From a checkpoint of a small mixture-of-experts model trained on Wikipedia: vocabulary 16384.
Below are experts of layer 3 (counted from 0) of a mixture-of-experts language model. Rows are named down (a neuron's output weights, with its number) and show model dimensions 160-239. Each number is 128 + 32 x the weight over its row's rms, rounded and kept within 0 to 255.
Before each expert's rows: a language model's description of what the expert responds to. This comes from a sample of Wikipedia text that the model never trained on.

# expert 18
It responds to: List-item dashes after See also headings, opening quotes of titles, months, and first pieces of words like inter-, de-, Mar-.
down0 [122 141 140 164 164 109 108  92 118 189 147 130 179  74  94 124 126 179 161  96  95 137 141 135 134 142 148 167 102 189  89 101 124 110 171 140  84 118 115  84 121 202 150  90 149 103 166 124 138 140 162 121 194  98 132 161 174 180 140 130 126 159 131 118 143 172  93  87 126 150 167 215 156 120  72 139  77  99 165 129]

# expert 2
It responds to: Closing parentheses after letters or numbers, like C), s), (4), and word-ending pieces in names such as Hec-ate, Vee-J-ay.
down0 [169 116  86 102 147 171  87 139 159 100 145  83 169 135 124  79 126 101 110  97  81  89 150 125 115 164  92 113 103 113 150  84 149  63 131 126  36 120 109 147 171 140 171 184 160  97  82 109 151  83 116 139 144  67 125  90 103 151 147 133 108 140  85  44 155 145 147 157 132 156 170 128 141 114  75 163 212 143  78 145]

# expert 15
It responds to: Given names and their endings in lists, casts and credits, such as John, James, Gérard, Valerio, Eduardo.
down0 [125  97 139 160 103 149 174 108 165 155 122 146 125 162 107 124  86 183 130 180  79 185 143 105 130 124 125  90 106 108 137  66 137 116 143 148  87  69 193 137 147 216 100 127 151 150 139 112 145 137 199 115 167 120 124 165 114 142 170 119 133  50 125  59  92 125 106  98 140 126 160 180 170 203  84 151  96 135  76 173]

# expert 26
It responds to: Table header words and percentage endings, like title, Pts, Votes, 84%, plus the and its before nouns.
down0 [150 118 162 125  97 145 132 119  99 112  46 115 134 184 111 120 124 151 140 145 156 130 114  83  90  65 119 135 110  63 189 165 141 185 148  86 126 147 154  76 151 158 161 177 137 122 142 122 128 111 142  63 182 145 133 145 112 148 153 189 187  74  63 102 153 179 128  92 120 145 123 161 148  72 149 145 153  99  95 142]

# expert 11
It responds to: Opening consonant pieces of a word split into fragments, like Br, Pl, comp, cl, Sch, fr in wire-fr-ame.
down0 [ 92  96  80 170 129 193 191 177 140 160 148 146 109 109 167  98 111 138 113 180 173 136 169  97 143 108  57 112 104 141  92 134 164 100  47 118 136 114 223  52  94 144 110 184 126 154 175  86 113 117 136 149 130 180 128 154 158 105 159 181 134 174 169 126 151 115 161 117 167 133 141 204 113 141 126 110 154 122  62 161]

# expert 19
It responds to: Hyphens opening list lines after a line break, plus first pieces of names and words such as San, dis, Be, Don, Guang.
down0 [111 195 131 121 170  84  95  88 156 144 118 150 109 128 119  94 128  93 127 111 166 146 136 152 195  81 126 136 140  41 119 148  99 123 116  66 136 201 157 104 130 149 135 165 160 125 115  81 103 164 119 167 121  94 121 163 143 167 122 161  78  80 118 103 185 148  51 176 135 107 129 173 128 112 150 106 120 227 123 121]

# expert 9
It responds to: Capital letters and pieces inside acronyms and country or position codes in tables, such as CBS, SADF, PGIM, FW, EUR.
down0 [ 98  80  88 174 126  94  67  85 149 109 122 147 128  96 162 154 171 220 124  89 131 111  99 136 168 120 111  87 149  92  96 172 159 137 213 209  97 127 147 130 104 154 178 145  76 141  97 131  58 151 112 132 120 170 166 102  79 119  85 126 110 178 154 107 120 101 147 186 152 163 168  97 125  73 127 135 108 133 154 130]

# expert 10
It responds to: Sentence-final periods, often fused with a word ending (s., ed., ation.), plus line breaks ending table rows and list lines.
down0 [ 77 155  85 100 176 102 136 110  99 139 125 182 141 150 150  88 143 143 110 102 114 117 122  99  93 123 118 108 118 138 114 132  90 151 176 117 149 101  82 112  99 133 116 134 162 197 111 115 155 172 115 183 202 157 164 177 143 120 124 107 155 124 152  70 167  89 125 118 128 144 151 152  91  94 106 168 158 119 100  93]

# expert 4
It responds to: Line breaks after section headings, list items and table rows, plus table pipes and nationality or field adjectives such as French, Art, Law.
down0 [ 43 154 165 194 106  92 116 109 164  94  52 115 115 142 152  79 116 101 123  88 138 104 110 104 123 128 133 117 135 126 167 127 183 165 133 106  96 123 160 185 118 113 134 129 135 102 142  58 154 164 102 130 147  99 143  57 114 117 112 122  82 201 124 166  42 142 160 136 161  93 110 145 131 154 133 165  92 112  97 157]

# expert 17
It responds to: Line breaks ending taxonomy, infobox or heading lines, like after Class: Insecta or = Title =, plus coordinate seconds marks.
down0 [127 143 112 115 106 150 140 149 102 104 159  79 138 178 125 145 158 112 115 123 143 145 140 101 131 134 117 134 127 108 194 142 125 142 108 103 146 194 140  68 128 120 123  90  71 125 167 104 117 173 135 108 122 129 121 160  80 128  85  95 109 130 119 130  93 133 131 116 167  60 104 123  81 115 134 107 116  56  73 157]

# expert 13
It responds to: Commas, often fused with a word ending, mostly after introductory years or dates like "In 2021," and in list series.
down0 [142 103 107 122 106 103 137 174 159 106 196 171 124  90 116 111 157 102 113 117 110 158 118 138 106 155 134 141 140  78 115 200  77 128 156 137  93 105 112 132 140 129 189  88 154 101 153  86 103 107 150 107 115 166 115  68 183  57 100 113 106 108 184 152 111 134 143 106 179 114 106 112  87 106  63 137 145  93 132 112]

# expert 30
It responds to: The, a and an, mainly a after was or are in opening definitions, plus modifiers like more, other, national, early.
down0 [159 102 133 128 135 145  67 159 175 120 169 110  67 127  99 147 108 169 143 139  74 152  84 105 142 158 121 133 120  79  94 180 158  85 172 119  63 152  96  84 146 162  98 110 165 147 126 172 127 117 111  82 107 142 103 122 142 151 170 187 149 154 135  97 180 121 143 130 132 159 129 134 174  87 116 155 112 181 161 220]

# expert 8
It responds to: Prepositions introducing places or dates, such as in, within, since, near, (born, plus table cell separators following place names.
down0 [193 105 164 113 130 167 121 137 148 115 113 114 106 191  90 144 125  61 143 171  74 148 174 164 155 195 229 136 128 141 152 115 192 169  89 160 104  80 127 118 114 140 119  82 127 196 150 177 102 103 135 110 129 128  98 109  82 153  87 143 152 113 130  45 112 148  80 125 162 166 169 156 154 113 121 106 147 130 104 110]

# expert 25
It responds to: Prepositions such as of, with, by, against, including after verbs or nouns, e.g. "associated with", "suppression of", "taught by".
down0 [ 98 138  96  99 154  97 148 121  74 139  79 138 182 177  88  96 171 149  94 140 115 210 157 107 152 100  88 115 160 101 121 115 187 164  93 141  81 134 158 137  87 138 154 165 151 118 107 146 147  77 212 111 133  90 115 115 129 137  95 139 158 118 126 117  94  91 138  76 115  97 174  75 187  82 142 140 176 146  87 150]

# expert 22
It responds to: Noun-final suffixes (ations, ities, ers, ism) and head nouns like war, work, project, system, usually before of, and, in.
down0 [128  82 171  68  88 101 131  86 134 178  81 147 126  99 137  99 153 163  66  62  38 182 154 132 119 132  28 140 160 182 121 122 166  89  83 117  93 116 124 103 187 115  86 112 143 181 137  88 117 136 148 144 122 125 119 154 147  85  87 145 163 129 170  69  90 147  86 133  61 147  92 118  95 133  78 131  71 149 127 161]

# expert 28
It responds to: Middle fragments of longer or foreign words and names, e.g. coll-ater-al, arbit-ration, Venez-uel-an, plus some table pipes and heading markers.
down0 [130 163  88  99 163 137 131 110 154 154 138 110 157  90 119  73 132  95 121 120  75 159 166  83  96  87 189 115 133 138 100  76 143 133  96  78 149 199 188 138 173  34 145 105 154  92 125 117  78 127 133 154  62 104 118 113  90 167 146  85 152  98 151 164 175 108 194  53 115  97 115 125 132  95 138 199 136 148 148 101]

# expert 27
It responds to: Middle pieces of foreign names and words, often Slavic, Arabic or Spanish, such as Huss(ain), Kors(akov), Barcel(on)a, Dav(enport).
down0 [115  95 141 130 154 170 119 102 137 174 151 104 107 170 150 138 125 155 114  97 119  46  95 122 132 127  96  73 146 202 138 113 173 125  75 204 107  75 149 118 150 100 121 155 116 165  94 188 115 109 103  68 114 127 114 133 117 141 125 158 140 163 113 138 126 116 105 111 150 167 146  87  94 134 103 166 182 130  87 110]

# expert 20
It responds to: Colons ending labels or years before values, such as Born:, by:, 2011:, set:, in lists, discographies and tables.
down0 [ 89 159 140 143 153 104 160 126  72 134 166  31 157 126 155  74  98 166 143 124 164 110 183  94  71 176 116 171 127 174  86 113 104 179 102  94 110 169 119 163 110 129 120 131 154 140 110 123 134 107 100 108 117 162  99  91 106 113  94 115 109 118 192 143 152 201  92 129 173 114  47 131 127  83 116 100 179 138 137 156]

# expert 21
It responds to: Adjective and adverb endings and negation or degree words, such as -ic, -istic, -ful, not, only, never, plus States after United.
down0 [159  40  69 116  90 124 143 128 209 183 125 148  64 170 117 111 116 125 127 100 109 145  87 143  83  65  88 121 107 117 155 134 125 144 145 180 157 128  86  90 121 116 126 157 104 149 130 138 116 139 188  97  83 117 134 147 141 159 166 106 120 128 136  82  97 115 107 141 196  68 102 113 159 173 152 147 108 199 128  24]

# expert 3
It responds to: Subject pronouns, relative pronouns and subject nouns before a verb in narrative prose, such as he, who, which, it, couple.
down0 [161 113 106 143 106 133 178 100 148  99 141 156 162 134 118 183 161 146 127 130  97 145  70 107 125 116 163 111 116 136 153 212 139 140 113  58  97  87 125 176 156 179 118  23  97 104 123 162 126 121 119 161 138  92 124 149 102  73  96 189 153 102 143 159 149 147 122 179 133  95  56 106 146 145  82 179 138 108 154 139]

# expert 23
It responds to: Pieces completing place and institution names, such as York, Street, -ville, -ton in Binghamton, Angeles, Minnes-ota.
down0 [157 175 135 138  65 138 153 184 165  97 159 149 139 149 116 112 158  75  95 150 182 127 116 113  84 170 130  91 146 142 184 148 146 110 132 133  61 103 118 170 140 119  77  74 116  96 106 129 142 150  53 120 115 121 150 146  78 182  97 135 120 136 138 151 185  70 158  97 134 177 149 140  98 131 149 148 130 146  88  96]

# expert 6
It responds to: Past participles and verbs after was, were or has, mostly about release and creation, such as released, made, premiered, adapted; also closing quotes.
down0 [ 80 128 160 140 150 136 103 165  89 151 139 121 147 158 126 124 101 101  82 156 124  98 134 111  96 108 119 117 145  97 152 101 167  85 164  93 155 160  63 124 108  77 174 179 113 150 181 164 138 147 139 155 174  87  87 114 127 118 101 177 122 178 153 106  94 135 145 128  40 178 164 173 175 118  74  76  68 117 182  77]

# expert 16
It responds to: Articles a, the, an after verbs or prepositions, e.g. "signed a", "makes a", and short word-initial pieces like pro, con, per, res.
down0 [194 194 144 104 126 128 132 152 184 147 125 109 121 163 155 124 102 127 136  96  94  92  86 169 137  78 115 107 101 171 115  58 126 128  90 130 182 135 164 144 139 113 115 174 142 140  79  90 137 113 145  99 150 149 168 146  84 135 111 172 127 125 111 139  87 173 122 155 114 156 154 163 160  81 140  99 124  64 145 145]

# expert 1
It responds to: Prepositions like on, at, near, along, off, and born that open dates or places, especially "on" before event dates, e.g. "on April 2".
down0 [187 121 127 137 117 137 136 127 188 124 133 230 137 145 108 179 162 149 122 103  83 108 120 103  67 171 129 111  87  84 107 111 144 170  87 136 171 154  63 101 138  79 103 107 175 134 109 136 127  76 102 119 140 101 122 147 136 148 140 148 142  86  41 124  96 161  60  99 104 127 137 161  97  39 128 182 137 139 147 148]

# expert 12
It responds to: First piece of a word split into fragments, often a capital starting a name or rare word, such as sw(ord), Bl(anc), Dor(chester); also table pipes.
down0 [167 139 116 154 136 127 158  90  92 143  97 133 117 131 218 170 104  83 141 178 130 135  92 145 136 157 173 138  55 155  96 135 126 147 128 144 207 104 104 158 163 132 115 113 167 101 118 159 104 123 109 126  66 155 103  83 147 133  74  91 109 153  83 147 129 149 173 117 132 106 151 125 108  95 157 115 131 106 149 173]

# expert 31
It responds to: Numeric tokens in tables, scores, coordinates and dates, such as 5, 68, 194, –19, and digit pieces inside figures like 5,786.
down0 [ 98 204  91 153 142 129  96  86 100 171 156 178 148 177 152 156 143 159 130 126  99 130 101 150 137 107 125 157 111 136 123  90 208 141 118 103  55 132 129  75 149 113  96 103 143 158  73  83 155 147 123 106 105 105 133 107 160 165 168 167 114 121 106 142 170 197 140 138 125 128 108 143 159 102 144 173 128 152 155 145]

# expert 29
It responds to: Nouns like part, rest, half, Team, Minister, List, Head, often followed by of, in tables and prose.
down0 [163 107 142 168  81 118  82 133 129 172 119 118 194 168 140 140  92 130  93 176 124  96 126  67 113 141  83 117 119 103  96 131 167 107 137  95  97 157 174 115  99  99 107 179  78 139 162 157 114 132 158 125 122 115 135  96 102 164 134 118 210  80 133 176 137  56 172 146 120  87 151 124 142 149 153 129 167 105 138 117]

# expert 0
It responds to: Number pieces and units like km, million and %, plus word-final pieces and nouns in scientific, chemical and technical text, such as alcohol, zinc, length.
down0 [144  68 128  91 175  89  97 160 169  97  95 137 127  90  73 110 152  88 167 128 148 141 127 137  89 118  92 116 153 136 156  81  86 111 121 114 139 120 154 156 141 195  86 104 101 132 139 171 144  96  92 165 149 101 113  94 107  94 129 102 122 143  44 150 136 140 115 170 126 152 136 124 127 183 148 173 125 131 150 129]

# expert 5
It responds to: Coordinating and, or, & and the verbs was, were, is, been, became, joining list items, clauses and titles.
down0 [158  90 142 146 149 163 151 123  79 188  89 140 108 176 122 161 100 124 151 139 130  80 128  82  79 133 106 140 110  96 180 169 177 183 149 100 137  77 104 133 110 145 111 102 131 140  98 121 183 149 207 142 121 135  83 121  78 108 120 183 140 124 147 127 158 119 119 123 117 167 183 122  92 149  99  82 215 161 127 126]

# expert 7
It responds to: Infinitival to, modals and clause links such as would, can, while, until, as, after verbs or pronouns, e.g. "want to", "See also".
down0 [156 146 144 149 163  86 101  75 185 147 131 149  84 178 139 176 120 155 145  68 122  57  60 140 145  87 142 146 148  80 141 106 160 109 124 142  89 173 109 127 138 119 149 123 173 107 118 120 175  97  74 166 127 158  91 168 126 187 116 176 113  91 142 134 148 159  60 160 164 107 147 140 155 125  87 141 126 110 117 164]

# expert 14
It responds to: Pipe separators between numbers in vote and statistics tables, plus degree signs in coordinates and (aged after death years.
down0 [163  99 116  64 142 109 145 106 124 152 151 152 127 143 115  98 156 125 122  94 157  64 158 153  71 162 119 147 157 106  70 141  89 140  57 138 132 119  65 159 150  88 171  76 130  79 176  76 142 135  98  76  92 189 127  96 127 163 182 107  85 112 160 132 146 118 205 139 102 162 136 162 143  96 109 106  79  70 123 137]